From a checkpoint of a small mixture-of-experts model trained on Wikipedia.
Size: 8 layers, width 128, vocabulary 6640, 29.9M parameters.
Experts: 64 experts in each of 7 layers, 160 SwiGLU neurons an expert, 2 picks a token, a sigmoid router.
Training: 238M tokens, 4983 steps.
Below are experts of layer 4 (counted from 0) of a mixture-of-experts language model. Rows are named router (the router's row for the expert), gate (a neuron's input weights, with its number), up (a neuron's input weights, with its number) and show model dimensions 0-127. Each number is 128 + 24 x the weight over its row's rms, rounded and kept within 0 to 255. Numbers have three digits each.
After each expert's rows: "mostly gets" lists some tokens that are sent to it at least half of the time. This comes from a sample of Wikipedia text that the model never trained on.

# expert 45
router:104119092077113161128134138085107091101109085105153166146132109109163143100136101150118077086097116157141094096116127138120111124087122127096138133113141152132114137111090131152130129148098156109095115117118139092117104123111099141095177135099120114150105160123095126115107179124123095111111128146159091157113141137110158100145124131146104133100065124100110122119099143124108104159086
gate0:098094135071142131191150133158146140153167103126193129095102106177121142117121151147177115144148104097151118115125144127115110118126122161125112121168084155136102134100167150103146115132170142089122112110128122109109151178114143114135113157122115136134140133151137150141134143132131084139105121141153116136149153119124157128152148106093100113158102111090142137102169158091081162123136
up0:145142109130153099140129071125130118133123140133106125159105151144115112149129123109140140096158051121107133091097117099158111111171117152147115115102155144129132130122166096120125168130142122161119164115143124109125129105157089085126159157167107125110134146150120123143082187120127163144146139099102122137136085085118114141148106141138158120127186136151111116097135161133106059145132
gate1:113125195118108132168198159108127128136139139185173094136129130151127150124118137108115141096148157109134136137139135139134133139126109151117163112096127187116130174122126124151077108119116112103156171119130158131164138114096114144111122171158136074098119117119142125174124171141135152115128132126130104128130118079097146072172108136144114133154156133122122135119136152091136118150153
up1:148153125126111144158142148099113151111123144152111106122158079125091124114130144092096162106119100153152154131108137110139147138062131160107157116098116163127124155139136118177154124136096081149121138139175142122124117124105150142132102093179136129081114167122124083140140159114144147145118165084110098149114117099098113126156123123155141140117153100170154086135147164152140141077134
mostly gets: " social", "itive", "etic", "ological", " religious", "atic"

# expert 59
router:127132098101133162150125158137125114140125068124165109148117150146140112103131132146120095108108111159111104103128148134130140136127088146085098140107138097192119103114125136122134133118149181110118157112109096086112077121129114109066125112113129142111127170124116160119095152136125096094119128159126081141127138149094176087156094115164136113104124153102086104137162090147104121140128
gate0:104113140103110105146140103123133133153099104105145096150125112123103142110115165121137165121130138127175128162153104123129128122113145127117101119103126158137115118131091094097133161077179170100100150093112125106107113125083146141079157126148141148143090103168076119115117139172178073121130119078111155104115153138117165122132126139161107082134120106108179142135151114145115121133138
up0:118108128107127132161128140117138100127150089161136165113068129104138159129096124133065112107160126137147128131108129105107135168122146133126116127148128143135168124092106116157136136122097116106157077122123082142064124142103160135097150065102089144132129110117116097171168136189117122159126098122126119131148118170093174118127140127117125131102118158095133123141156136164105118124145
gate1:080127129131127144114104098120117121160125140124113135152176088123143168164114143151157135167155138126129079120123143146136116134089115173140144144134125079172134125152149121137135157140148125136134103139135105136128145146097149120141096169192150111150128109117119140108129139076125109174148088134120150146184131063091124143137098133113147100151116130119124124114113143164053101134132
up1:186133125135164139127133107141104122093089128136136119109206055131146158109098136136120120087127128172112142132152133149109105095101136122170166123110150128137148123098123117079150105136114128098130134134097161064129124101166124107113117162184147146131095116152137129124121104112138124146112121166116130132148176121153115151123141115159100114078159134105107149137155123118129144131111
mostly gets: "| Party", "| Total", "andidate | Votes |", "| Turnout", " | Title", " % | ±% |"

# expert 12
router:149150098141109143160162147105144129123139102128129143173104133141142138130158094111118127094082096148088085100130130099129123151133104177070123123141120112174135115123111142110118114140139153149098149115090134124124129155094116124113147110080123100127159143176122150138090179089147144097102145158170113166149154117118141116133122140103106113114076161109118079128172134138104126112102
gate0:118169121158105134131157153140141108112095157118144122120147145085158120129132082095105140104110099129101126144110137138090146112097121168102164131120135114158108149105136070171105102139151086150097074151116127134127154179113098137141144121111122127158126103159152127123087108099117161128093163136096098165153134083113103133105117145090127151114124147156131133119193130148115157130125
up0:155135153149146097133155105142142114095138130123112114130110163145116119117131114195155167090176103176156124140092123168157115126075133127148137103099121101098078101176110132155120159121130127096132130138145145159107133154094116114103146106153142114119110103132133141071156115147172161149146131169182117127136113147157138164122105127138143112141121102143142112157122116138109072119132
gate1:147126090105113130113121132122172152113096128155154158135105115119123098093153119120120084130051169141141117140154090142116111145148088140125117139138108153096125145163177131112118078139158105108158164112080124139093150177142135142092140138098166124142131149102146123156122101119107135093125135116114126165124119102140118079117138134150134129146120082128144188154133119100112102143160
up1:155096121143149130142119155127121114147079116165101159171089124132148089110095109132130081135148107133141132146128128133161144090094134157102098102133159131090104140119098098117115132137163159169146174137147147127116152141143098140142133183134117128168142125159127131162129146113097102104103129101100114155130139083104131139100181145136108123122163096068115083097134144152121135162147
mostly gets: " support", " perform", " develop", " follow", " kill", " claim"

# expert 44
router:124129125123152124128130161148181086090099101095142146146159145144158143095163129158138088097120098187098098087110146128130099140107119130122106120130142083136149139129109142110137150139118124100100201134080100119091097116100120124119146112106135163134162148142094154113097163136136098115118162141146097126166149149105130103155104120122113161117087143149099091147138114140143113140110
gate0:156102079120142104106142066113129119112127112127105114113117097105158123164140175137146114125087085160134125136155122155097133114128063124130127157177121099128159176100147146128149118121115143129078105118097131145117098154128131095173142115145149147127140117140130141087141112133122120191101103117122085145111127146123135089146140119093150093115114161131110146155124109098138080122095
up0:144093117107113122096163090092117114143111102141141120151129147166096108134127151091146103097079143146090153133100143150087145131114148129099134086126104154151110090109089132161089101126123151109156144133116139138138139093145157173147156146127112159109161127093191131082151142116104114097151117128105125139148112136166172138097137119126155146133171142133122138146138081109117136094162
gate1:139077133133108139161148110143132069110116112124119152146163135085142111110135137102103091131109120131130077144137086138135120136131147054134155110115151140138149148150164130119136119182124147150117120125148125118130121093123155130097157128130144128138125094074077129078121174137139096126104173119118120137102080133089120123110129104135123115133164172128123148146092137126189116159120
up1:123081117136131144103104132126116138110135150120143107156158120079145126090157108090122100124148124111145121138144170106152116135119134076141132102109171121144143168149145118138160110161142128110145121135181105113104124096124136114125174150143158138182158128102110110111121135119136119131082099127098123152136156144103087120172124095127092107140190147161091162124139120082182160134122
mostly gets: " | \"", " \"The", " Love", " You", " \"A", " Your"

# expert 54
router:140156131106146145095110140123116137151140139141155133150147121115121132149135101137115119131127112136123113107121147158147080130116087118099115131090179068181137120133073134123163149123120126123113168138137102112098128127120128121094121124120173116145147122139106172136067154094131107137099158128188120141183134170129132089168080141153074126112115146089126130130151130160102116158137
gate5:154145125127122126130116097079083124104158137092168084115137185133120098115140094118145136148142139094146134116167145111139119094120102144118103096110167088132143146100126127157113161154106172095155120133158151134070133108119107135115069127116123121156105095120133120172077133134143125131123128147113100126116103127123091130125100135144076154121150114090135133149087149162083104110138
up5:174157144147135129175162124137114121093179118120102129122140125154158087127141096154122140140128142116100160101150121115125103150100116156125148105122181119115080136108114144106130153131124149111150143125133122160107118115177148161120094142103100132153139139121104142143114099117185118115095063148082107159086114088179117135118105131153096159129141123116163111095139125104099134104099
gate6:098144092107114128150125121109115170122154143117105130139142152123135131111112096190096136177170111112138153106143113155167096085097062133136125174127154096154125154107126135140148135158140100114126124140128077136097165139138127111108177146089169123162075121127160126108102124090148101171148117111156111137116124115133137118110114106161150122116138109139114144155109173125134112153107
up6:122114132141129135118129109144174134130102115081156133124125139113143129106167099097137154103099148133098160174116101103126131191140163146136117094149113145102095083144156084140137142126145155099128130094125166126124134124100149137163156166135178122115136139087117143109190124120058160131127091166095130127088105151129091116082141131113127158146122114117125115127126122130103101146144
mostly gets: " February ", " August ", " In ", " July ", " June ", " January "

# expert 40
router:105188141110121115128126133103155131111120137102162141139150135094154133101154089145094108124107106116131116125124165124132128162093119136085135128161146137152095149130129129140120123164138134102095168124113080092114082141081093139083129163151149164131149140122113139155136153131169136135123138143116133153150123158120156104151102145132074162126116141098079083179156112170145110165131
gate1:093145154114123115127126132101132133152140067163132193149078147113137115130156109139147110146130110123135127102147059088102175121110112102129104084138112136153106118134144118115158165189150110119121119113147135121116122136094112135111112130162143138150148102125110121147094119163102129098156152112105129136147095087151166100163127112122145148139147096091101147107184114141148112163132
up1:133109130120126143126150167113076119095140081116123096080136127114141123119104118171144099120097166134151082145141141113137110138184177131148137091152135134154117114133139071164098155090180162106081115122126109127108144135140138145140175176157098147146105159134081107140132077136127102143131134128153121119135111121124132148130157133159144099102138129140107102127172142108135123095131
gate2:150091119143137144116165129097134112147130123159095153142160146105120124139147133136114156084138112130116125131183118084118121104113088159123103099114132187117125149135118150112086107151119115118089119122127075119147161136096098134107088137146110111095149120164104153097142156101182150145117091123115110101151094136106131145082113137168155126192116116094133100154141117165123129148145
up2:061101131110122145151144154139163137139117142128112125157151162102113149125124146146070138087124134128163143130163113114113105084137085133138120122057093136137138097151131093110095108137094137148114106133090144179131092126120110147122100147106111146119138119144096125123169141130163161134102106068098121099135114156125132118138125137161159151173120082130100088131122120166122130127135
mostly gets: "|", "-", "==See also==", "- •", "i-", " co-"

# expert 8
router:139123108117147114160160122123145119116110124122154123140118145126156146129150132127088125142108119153112090143134120095081099122127143165122094115118144147165088126122125122111160156098100121147095180147151118104116077126131098131103153100106150136141155166110105156100079135139140169097113165153128117132142095135082170115162124143151080129140154176102105121169106148134062121150102
gate1:120109127111126136125148119123098171141120118131134153188136130143096112139152133132138137141141165125162119109127128123139071099112105130081158070152165079115144112141117139094121097101128110126111147127139140150126147155143126106097129151110089116071105120140154151110119123086138110139140111127123111176118121177182143114101104154091141079109160119111157118095174137096171119128147
up1:113123155096114131143120134171133133144117088110102137095130107153153119125148158151154145127127109087128112147100129118163110155099128115131144117113102137132128151152105144137123114113081111097131080138095148101136153127156127122185137115134112132059134088088129110085145112210089144141089135095103142137150135108150050124140138120135158129110134130137159125112123142104140110083129
gate2:125125105132113143190135090105128102141159125136143132142172100146119124134112123067114133148147153116160131119130141073102133135148130170130156069099188129129110104130153159122124148134127154164152090120108109135110117143138157152090145122126125082143115139140152123133122114165172151123131141125121113138181122169127117088182082110165148160148120134166120098152156116107118112137131
up2:172135124098130179119100114181131135148096126120111124121124142130095110149146133138121130140106078123111108118110134137142100175107103110125110084109123128145178139139104131174116145150135130109096131118131135135175159162112139134155099126159096137142126076148151112122123092119106152159081119131090157107102177121136103087123108147129110139133094103194118156156164126145159161158136
mostly gets: " |", " |  |", ";", "% |", " |  |  |", "\" |"

# expert 48
router:103158123096120154098149184115122141130150062093163147128120100142113146087159108166100120138117102154123112093109155122134105146121097091139133133117123138177142153076118143118105119103144105122115181128126139113097117117146110129091109145104170142094148150161104171126120145155115114117097111123138096155169109168123122141157114128148120159090107163141115115152156170139110123148099
gate5:127144141089130172142168133122113126182066083149107126171124112128127167126154114112099103165091125087136109118161116138146130145142119152059078112194110139139134122087151135136117111108113139133129130094143188117126110117148120111087160149132121126139090133161079135127105099147108167177105115107120153132100118127142113132130120126133138127143137108141126125126142113084145122137144
up5:139111163105108156147135161138115103150104114129181143135152125125150143141138132077133119142140120163129109144122119119147085168104147156112077127164092140160162119095151107146124094121130139124144163130111130132134111089139080086098150137141131136092114142152125124126122164193108192175126128114159144157122118106117092088143153153133153134180144111133106147119139161101128137090134
gate6:158165096116139099118130138152132091102144159158120165127121160155090132117096091171131142120133087132131135106105175128172118129133090130138120100093111066120128115098147141147136095079127101109106153114136143120156090090066120134118127186120122123104132124170139187109171154149124107120126119134113108108103152089124123135136151109102156116125137137150134116133144132161098121118095
up6:088133116145134093150098143113133135140103149094131120132155106124115151114110159111164113118153121144113116137124124114094115130108160159098090162151144157101127124127111105141184125163129085108163051130125150130139149133197123177103067071139120106098133141108134098165102131141141124131106107117121092115118096113106137134097166173123120140119098144147120096121102108107135118125134
mostly gets: " the ", " of ", " in the ", " ", ") ", " of the "

# expert 61
router:118180138124165126116179138126141086088081103095132130170130111132124113091132076143100118111108118151128097112134171122154126164127098119094094140094135112148138127123123157104162129136112169118098131125120126119130102145122121096117120150118166137123143132133116139099103121093131118109092131176151073189135123170099117095179120108147096136098136144117122106137164153148106097135105
gate0:142134138148134127064142158162095109135179103133142100140129076151128106135083150111163121075100132132148119143090132121119138115147127163067154129145135127157120095115097124127092117144137128142103122111095130098132133169132124150134107145112131142161124161104106078108125070133109096090122178094127152141111137129110168120139159152131129097122118141091140156139124164144115151082113
up0:123117108133161108109158150157083110116168160108143153165153131104125136118105139172159158069130070124125119101114137153138146162138110133104153123095116170125137120092118113140122096134122165100157124112139157150152140175121148087151159132074100141113125105132134147098139120110130098117126144103096114138085131100096126147139111142131097154145120122158194177134114133150138159145128
gate1:126109110149130187142150102138152099129125091099141157125145109112161084109122112129104129132118121164133115166150176122127152100160082098114102115098152085113139122147156147059124061113079131113121118106120105119109117115134135168139164146142166121123145122120114113110135118108124131095121122139183109103094130109132149104125145150116096165096152137158185145109143132111143109107108
up1:115094088159122113113116152141128148168146118138182098113126141114100158137154114116092122099165169129132142124159123170130124125124145170153118129153162079096088101152094079164114174128112105134118123134155110144115160120127113172087124134153112153141161091150153146111117152108097116117112131087087163132153151131118137137105098137131170104098123133090123135116129092175139125123109
mostly gets: "ö", " Slov", "ł", "ü", "ä", "ür"

# expert 38
router:091135122095110151103152144120144078093144104083142115133131130126097151113151129123109077090119105147127086103122131131104105139096103115118107132142146098164098154079128156116137120090116166094111122157114128116118091138117105122102157123105166155127117178122099155142125135103159097112107146148122126133157127147098140092162108137170113153117082173122107080123120153151126090173120
gate0:119121127124104156144107150063128112153122101103131150125133163138123112122125128125112058084123109178122164104176145087133140141109124163129106114135116110138137151115112152112128165140139159128167162135091147102082093143116172165141140094155144145186104123099092141165096157147138161167119130157156148129126153156121114147146112131093165129128142133122143138124096125141104168122124
up0:157114108113110143135136128123117132127195138095113133089174124103125137146128160088118138145081140138143119135112071143121090116109122128111120112127182157132116146089089158122110142101139129150139125141150093113125136140073148174129099103154110109140121174095127148140132122203128126113125139120115116101168104122106142147070146108163121097144158124163092135139119110117120121129082
gate1:147158140130142118089095132109174095145126135130157075129106100115120140111136114136105163099133096088151103084139096150119071113140124162135134137156147120124126112138135164132154091099163144118144121142099109116094149121135118082101138101121141158147117122105093167114144115102163120115139137167133121163184100129084147117145165128180112121142140169101135094123146177133127108116157
up1:163113136124136150119130163090113131134175094134131163076066143160136129127134117138145125113124086122137073136096128119114143134150127093139124141115123151105114152135119107086121090122164133172173129161098150081100133147128138121116111127101107087117131147102161138129084123125122110123119129139120107088088128154171153096099134128156132075107076115140133130113120117111158193129125
mostly gets: " National", " International", " Royal", " Historic", " member of the", " British"

# expert 28
router:154142143099146161138136181099160080116086112151135119140134120115115106103121076148151160115116143184147140140139137130135096116129141114139155126139130105139084108082122118119141117114148137134118136102130095077104112133144126124089133129108164124129118156145091161129079145118119171163079162109136091132120104121108136065104114130152085162122131122135120091154148124138129158111072
gate5:156175148119158138097136129110141128105141117176158122123115102118141140121168123108168101086103134158085104097124106132168101132102135110126119148164126157115122144124121142142144107157124120134123145094127068103107101121145117146134164139147128122140115145177132183143132092149112113169130109096095074145160108133112137082090149137182143100127085097123108151160098144123125149119106
up5:081081142090155095094108112105123132129117105119110127146131146141076119100118092144119129118117179120101141094085133134121146155108114140154112153112155123088100163127180116146152122135121119151127125113138143111115155152106154119173113122152135153157096107130132157109086105119096135139151148150114153115083157122163097097086093157144155109154105116145094150143087147148141156173141
gate6:152132151143117146118086127118139127102111108112123121135083111161193115101134114103130132146125108094174057114091137119142088081120144083117136152162154125120161102136152121112119140145141136100111179097108095108132107137111167088141136125122174105117129146127126161109140130187138161154113151102114144108130094121103140126116110161139137132125108189143101147096155102125148129143115
up6:123123125139079140142180129107125104151085166082160131113106071098141170126102108115153143102120133143188074103079149091115133105133125126107131133136126114131151128146140105176151118105197152088164168121132153119130108165113102112141102147108110110128150155159145106133146097138139139138132129134147131116148143119123147131165092164113125122089146145156141138131150120102159120108109
mostly gets: ") | ", " | ", " (", " / (", "% | ", "; "

# expert 10
router:137151118104144150118139137104143119144087067144144144151117135142121134115118111141118129120080101175137065069140115124120113152133065136098096138125146069155095139117130152105155128150140116139078145130115124142115128123123130143096136129137139131138134166165098148108114157121140090104120132148130097165147140152112169108142090138157084142110094128091066098153124121105099112140132
gate0:144119114115099124116097128120135124129128093128150092138151184124092124064130105146124126150111128111112125126160134119130126153118107183142098078102173117132164176094117091115166118122117136132114205099108125084133129115125182113127137115134157168139141101099140125143132139097081098147115144131128086153132148110166131109113118127119142098123136094109097133122101117086084108126131
up0:141149120124078114133126131164081095090124107105092158082114119144168144167107138072139100131159151079102140161100120138121136109103084108127148179140135094123117117116111168133138128147085136121116133153098118110112179140154134097113063143135135111136114139142133126134101111160121168108117129104168128154109098134126113156117085095107119124146115118120095117138134121108156139106172
gate1:153100111116152133154134120192120137134126118148106137086158102103152084107150132119097136137096126127142119144103152074112112145138124112124126180161141107163073093121148127131111068131139144166083115126161149123114142094137170118120107143143119124148110150150102133146106128137098107097135154136111119130117101150092107125176124107173099128126073145071117119109095110115131094128138
up1:129114094140154163178161078135092117104135141151148139104135155122128145128097112115115065128146137106132084134150145167092114103140125106169158140090089125138149146166119114149127125134143133137099105106129134128104117174172134095124139137122122166126152081078139137132137122158122133163126123160123148114058116101131098094153140123121155126142146116124109133102143118128096058117122
mostly gets: "==History==", " career==", "| Turnout", "Personal information", "==See also==", "==Career=="

# expert 20
router:118139141123147124126142169104116141101113102083185157154124136116106113078151109164102089087130136119104102112136135134120081093112143122116129134095150109148102121099097164090184093133116147147128162136119080101115092151099108133110104120092122126136112139142128146122091154144116117145099158173130086160171124132087105101148121127103112162099097127104123098124131136135124090155120
gate0:145163101123147133075140140110096156127096067154154144194100146134100080163128125183123104105124130083090129129140110136143111094166177132116110085121158143095141125173157122112134145156095152136144106125146106132117094090123162164098120137166123127160133131128116144119125129156123116092142129128113089158166123153099120157161122142125162117118127143108127137118130143104146157120134
up0:089097155110107149119132113117133104150149096103136107088162109142066143142131128137135126114091117104107155137137166103129172120122111127140114095170142087147121124142115154118165074108166160130124135109160123110154120110091104115133138071138135110145114104113112100106165130104113102158115133150136166094108106117150169136152130122150110180143147150173119078137112182106131129124126
gate1:113118153109128111135131181086108157158129126092123130162117115116093117079155118151124132095125157111126128077117126106166112094158120119113110135096123120129143094119114106076126123143070143159166117121141091135119102161096118088111119145084126091136134130148144125129115142169192144120123123142107152167129150137080136154127095172118148183122124103118168128118156139151133133154117
up1:149181056141114153110118091115132127115107141138098158149119101128146132145084146094122169082102085110138134157090107178153131143161082146127117115118104144123154180124142094129098160155150162096123143111160165117179134107125120107133099132130128140094140113103111151123088117146128148115139170126125146150121146087117123136140112126150093094129138116143157158128127100131121159159121
mostly gets: " R", " r", " | R", "- R", " Ar", " ar"

# expert 27
router:172163149109093152107162131116099092120153124168107107105164150139155115098111133091130093145097133156118149099174138155162097122105141116114122103125117093125137115147142177092104124145128135152101128122122105144146090117086120139143131159118121095163120130144154158141133189147126134126106104117163086116099099122105103092105131102106104124112165144106087114168102160103116129160157
gate8:117141103110100133119126089165159117127123130110048133104114128134150125090121124079105144137154125123164144080176133096112114147125150171128137101118132135154115096153111131078147151137163106130117147118110093098138126173101139099124078134104131069126111107146191150083115109137127134114121116095155121122129101148116099127150126090127148132134092161147130147143145126161127138117091
up8:122134125139094092161145125108132110154149074105153149081094171129111108078104140090102141160153112119136161128130135146144137129120155162131134121136145159152112130163100126073155152120130123111124133119116127140153160200117096129118122141153157143134103117090131154126136138096089135187153134149188135144115095133118130130165080095144130105139113123113117164118116178114136137110110
gate9:139154128101116120121151091138131114131146159088151141176159130176089143144147172109186129102131135095167119135101120125133117151144111102124164119138123143176145119142098143155139163104110158108093114127140141161154149121139120141076093124108099150136132164114118096094125120147142143139148159103135112172148143111116096165120109123139104136185172117114110131162120164120159094169147
up9:135111108134098097150144135089146165157114151162148118116104162169106133121089136124089130151138138096122129132132141133101107156111116156121160120097146136141098150115116168116089149128100144169117113115159113151128161129105103125150151188114131112099111098162135184077123120081118127097130134105115126124114122140161104160067088144094106117110164084152138141095138141144130114162147
mostly gets: "\n", "\n\n", "- Full"

# expert 5
router:132141133119113126141152152115148150113116146138129162175123114168155117108144105142131129146118112158096128087159122123140140149141123102134096166128142102146138113104092123109161146125120152126131178124126146125119103125113115092088133155076158119109134172162088122151093107132130108113084124154137063120127101121100159121196074109109123159102129146147101083137105116146145081164120
gate0:149088101121124107144127134163107134162117119110135077136128103168100133112139148095143172146067123180156146126118132129138173099105113137108126124134116160111127098090083142124092125125116108165156144083112112131124151118096086128101135121127090141102176120083125159145079109116113109167160120157129095130150128135183154099086127132136121128148140148105137114138098146107126100147121
up0:144112179126165145112101131153164114133106119109128143092115130141111124134134182147102148154121143081109096082103159131161140150135120106125092144130113110128126148122127099161127144162139087118113099109119138154113138114091123124104082101117164136125160109109135145150110122140155127092155132129141155109152120143161097147178073112121140152060150152166130136158082142162083123125106
gate1:111123139135140132096171109159114109117158126135117105148113110112145145134109106118102093127151137122080107106130175085126133104144139160107081146113141160123100128125108148125126112080157126111141130163126163176125108146105118132112126109118176142141126129167089161110115178177148094194138152107145093135112148124144120127135105102125130144150124153107151140063081115148104103165116
up1:090156108091146101133128101093146132110153137100085150122096095142131115147093124141135137142163112139147125124076155101080124168114087152107122089100152121105154114127129132117117125146109071131125160150126116116129140147105060147116085136144140095173095133105118165131124149163132119104109085108120145107124119117122125117141132078094144110140163182138150123160166142104117113153130
mostly gets: ", D", ", M", " | M", ", A", " | A", " | B"

# expert 37
router:107168128128129117137159127114157126136100130132145130169113098185142115142113136158105113113119111170097138078154138111106123149117117144056061159132124070138122147114113125110169157110134131153112116148084115113140112124117121099081132123138116157129166123118121148116083149129139106137092138132162112133154128156104146139141118156160116169120118110095067093128142106156100111151104
gate0:105131151145143137116125152135139128116127111121109163131114125192128151147116152141117074096173093153135167126151124113130118110129130133081131155136126180151146123129154125079135077096085145113124128160148161139114129144138140153118161092109124148182159131105150185129106140151134133109099153105142099111196158110099138108110154126107098186125139106102134133107124143126113131113101
up0:128173150143114112147154119103110144110127092120141112147151169110159092120136114106138151081094098146131164076120118140119144150129116116165138111092167161116159148099109130141135162137146151113106131093114083129144085123104134124114093130159138127044151121127119144131122171108146127112150111101119129142120090169154159138117101113096131097153106135159148167139117117151150132125186
gate1:134132117120142145144061114114106121126127140151143139142157108152121117157146183090114143117152122061116183110125130111144130146089117102079081149121107112147114135139134135131090090129105145119139098114141105124099100157153128129082113135098167140126091131133133098142107116119146144120142086152125106115142129184131099115109166113100091119131107084104127100095177155141114166151134
up1:123118079099118122121068128087077127135083117132168102141153146171133127111155154122115157145164132123122133102159116084168136176131167148123073149154108128136156126160104132127100104136130180121136124138157101131145081122160137140107127138101090118136129166107145113109095053119116143120127145127121160134140130138125149164099110131119113101115149123105116134091132121157121157135158
mostly gets: " government", " president", " President", " Council", " Minister", " Court"

# expert 1
router:118139097123118153148156164144127130120090083124180129156147111159142129110140101134105143134092123143133099088139160141115130146112135134077107093119106130182114096135104116128135134097135156099109175105110075097121080131118113103070122157120168096137148148133120166115114121142138113101113181122121080122135121179111157108141123114120102126129118154103138064127141114148131100141136
gate8:148095150098122109132103141125138093145156155154111113137136131125048162140111136105125088172169143129097135130117141124134121126125139133159153149075156150145169138111117101108115098147184136136134141099149100114113113192127110130139124150120107137138092124128179081116155094146147130117107109136122117132189136124152137154138110120170130094096091150115098125111151126144108135083141
up8:114135110171128131164140124126104092095148122093123135152118102153142120126137068085164141141136127130132141099136154113132163128139110116145142133153156154154169107146129119156101147124138124130124111091142121130141116176131128136151144089144144158105153123173136100104148120151126080174073158134090087130175171123148109150187100122099089116087132147134128103151134108147134118084143
gate9:119118129124113115122106135153074137117123104111104158079129129123101157152139154077078114095139101146118122100113163115127128130081136121119125148142148155145149137105134162123096142138115147135139132156134126119148127134123117092174113137143057193132137146115099123091104137096083169095144108149133136111093142137124111120136153125073096080116081166135114144114138168152096127136124
up9:108109100161124142139095168133164090092154131129135097117135149130110177118087104128132166120126082140117110099123174170143108129127129131078105099123097118128164144116174101135099103119159129118125118127143127144112112164131124120082102127093162134113090130095117122118150119122103115170104099085113083112135088145112118157108113134088093111119094140104138122141113090127093094127082
mostly gets: " | X", "0", " / (", "3", "10", "11"

# expert 34
router:126159088138122117124171183138143136074100090126143167156142089114160118137114101157106153132128100133122099093144147142104105127071099138097115134095155111146128148064121135101123143149124163095096138178125111111096120127130136147096158150101138142162161153149109167132115173127140099126129156123115118114168121160099116144144152117119105130125108171129121115139110108133110103159092
gate8:140180127132132093125144130127121151135109090153113137122129128077158129092133134126105138169105083102151163133125092136143115130137138142130132113122104119126138154137126131107102119135154168113124084126134072129122075129079138153129135117149110175106112147147178124148124125111122149109158116099153126163121131091085102135121135156183132117131118183123134172107134161147102078113063
up8:220150143115097126138124148114184083108157110120130112135145160118125116137145128146113166137156130108131120163106114124097156186135087099134118119149093158139124152114109136152164128114145169102130138084129116097129093127142117169148144106140114162095171121140160114128134118106108134092135080132155102107155132126139098124161140136140110073138125133082129126133150120167125136122099
gate9:153120103142089105119128160130085127106097136140179165119117124080157150128132086099153118135125140157136146144137144091070117125158118160115118096116113188105145147125164116155164093133161092171137132089124113127116139120134114149099137078123099124103150101145121136155134141113073145075079150115126128135145117119146156113122095149107140099115102146137116139150147083147102121131139
up9:109108115136065135138140129106159165154104112134179153181135107093169154155109123122147124144150134154142130076121082128057153124108153136141134156146129178103139105107095121144189140121126163140115126137090143123111103125147138156097130154098138111147126133120116132151120129132111126121102164125146138101152139099141165169112093104151128113127125100121159182116136081139148134124121
mostly gets: " six", " seven", " five", "teen", " eight", " nine"

# expert 52
router:108142092080148137154121115088128154116131101118151127153139125181153129110137127159110126145111111171109100101171109127119095127131108156096113144114129089132127138091079152103129090141123127139094142113108117128125084132130091160127131169097151122151176179120132142097118115146122100118101132140130075123152128141129162143154091124143102198132111128111131105173132113118075114133093
gate1:145110102129159100126128159127130116101128082144100117149170130119122159139142101105100126126096156131123099143175120106137141106111097139094123121084110059125186158106119155099102124144166151150119112136156141171098133153135111144118128138068106153105132119124122110118098089143124130097133106138084159129152166124138112132169160131125135152157168112118119108143138104152167074112109
up1:133148106157114136128098092154110127161138123097104134129101154132101117158154161130135094124134120117122118128148121130143132184126123131173152128098134161143069178133151121113106138122119093113159098140119153104130163122139130134096121070161123115114132125131116162140132098089100103142125113133155101126120109114082083163101124101133097065108078144142124056105112116132124119107165
gate2:167101112112147073119078130137155128111141122130147113087149117116126152104145156136123127111150107167153128098194113066125129123141139142129071172125099149151126123124161114137148089140110106132082151068111126147149144114143133129104129150124117117122109170137102126113177106150101145127140129126108084086172114119111122092117114107142085150140151110118139123131108112148085150155132
up2:164118135087136140133178131080087116143137151112112128130114123125135133123099116098128109165119145130123156117060165140094129122101143216155133126162109143155094167151132110140131149131145137133122139159122122135129160131099102171115109127110112126078117162089175142086123113129121132089123156139171111124114138133126108090087091139123147120174161123131154138149116136147127156110130
mostly gets: "ities", " members", "ments", " events", " students", " services"

# expert 60
router:122149114095100163155165167111140075115117066100134125178163129159136158129134136150082127122090106143122126089132169083131131126120136126062087126125173100167097141127079155101176119117119139120110139149129123131114076143109115150124124129120153138138141136128126130111119133117140114116101133144134112176131143166094180121141101099158083129128108127122128122150127137137119132126086
gate0:103118078123117117120086156102084144133143127110135112162136152123094149134157135144113172158096084121124118100149153148127141133125154135104097093112121109119155120169119131125135125106191125146087128153124140151095128157139098133114137186120117145148110133129110122129125156126118129196119139130159084139111149134139180158097114127134084126138133099088110159148136095176099094166111
up0:140105100102105152162121110130155118110128102093145123125138142110137122114143179078087151118104130162116112145177104090108147144117171121121098119142169130144125174124119137134117093103192204132126107150132128165117087145148137113139080151126110130136132089152129119123103120153163131149121104167123115120139155145126160145126123154158108160143139155106110122114155087107112160174123
gate1:114098145107146195108158131124108112128143092159158088141127179134148153113108167157122131193109139111137119105102131078145157136155138141095145133115147144108124111124140110129158124146138126188162125123124102155141126143114187097121155131160156071118131120112103105135112167121187125135129131145112161151145132121114148150136105150148110161099105111138113168134159101108106122149116
up1:119102106122123093137149137141135158092126142174107117164138134172127107105122145128159146089087124138125137127116128134092166171079125140137125135154116121089126096099106133129131124129097138115144063085124123146118173122115114076125141137096118080114147155120137134108107144140122111119159131127100124158087086122102135140120108144124123084076139136152111173143122162095102165069113
mostly gets: " music", " song", " politician", " artist", " television", " guitar"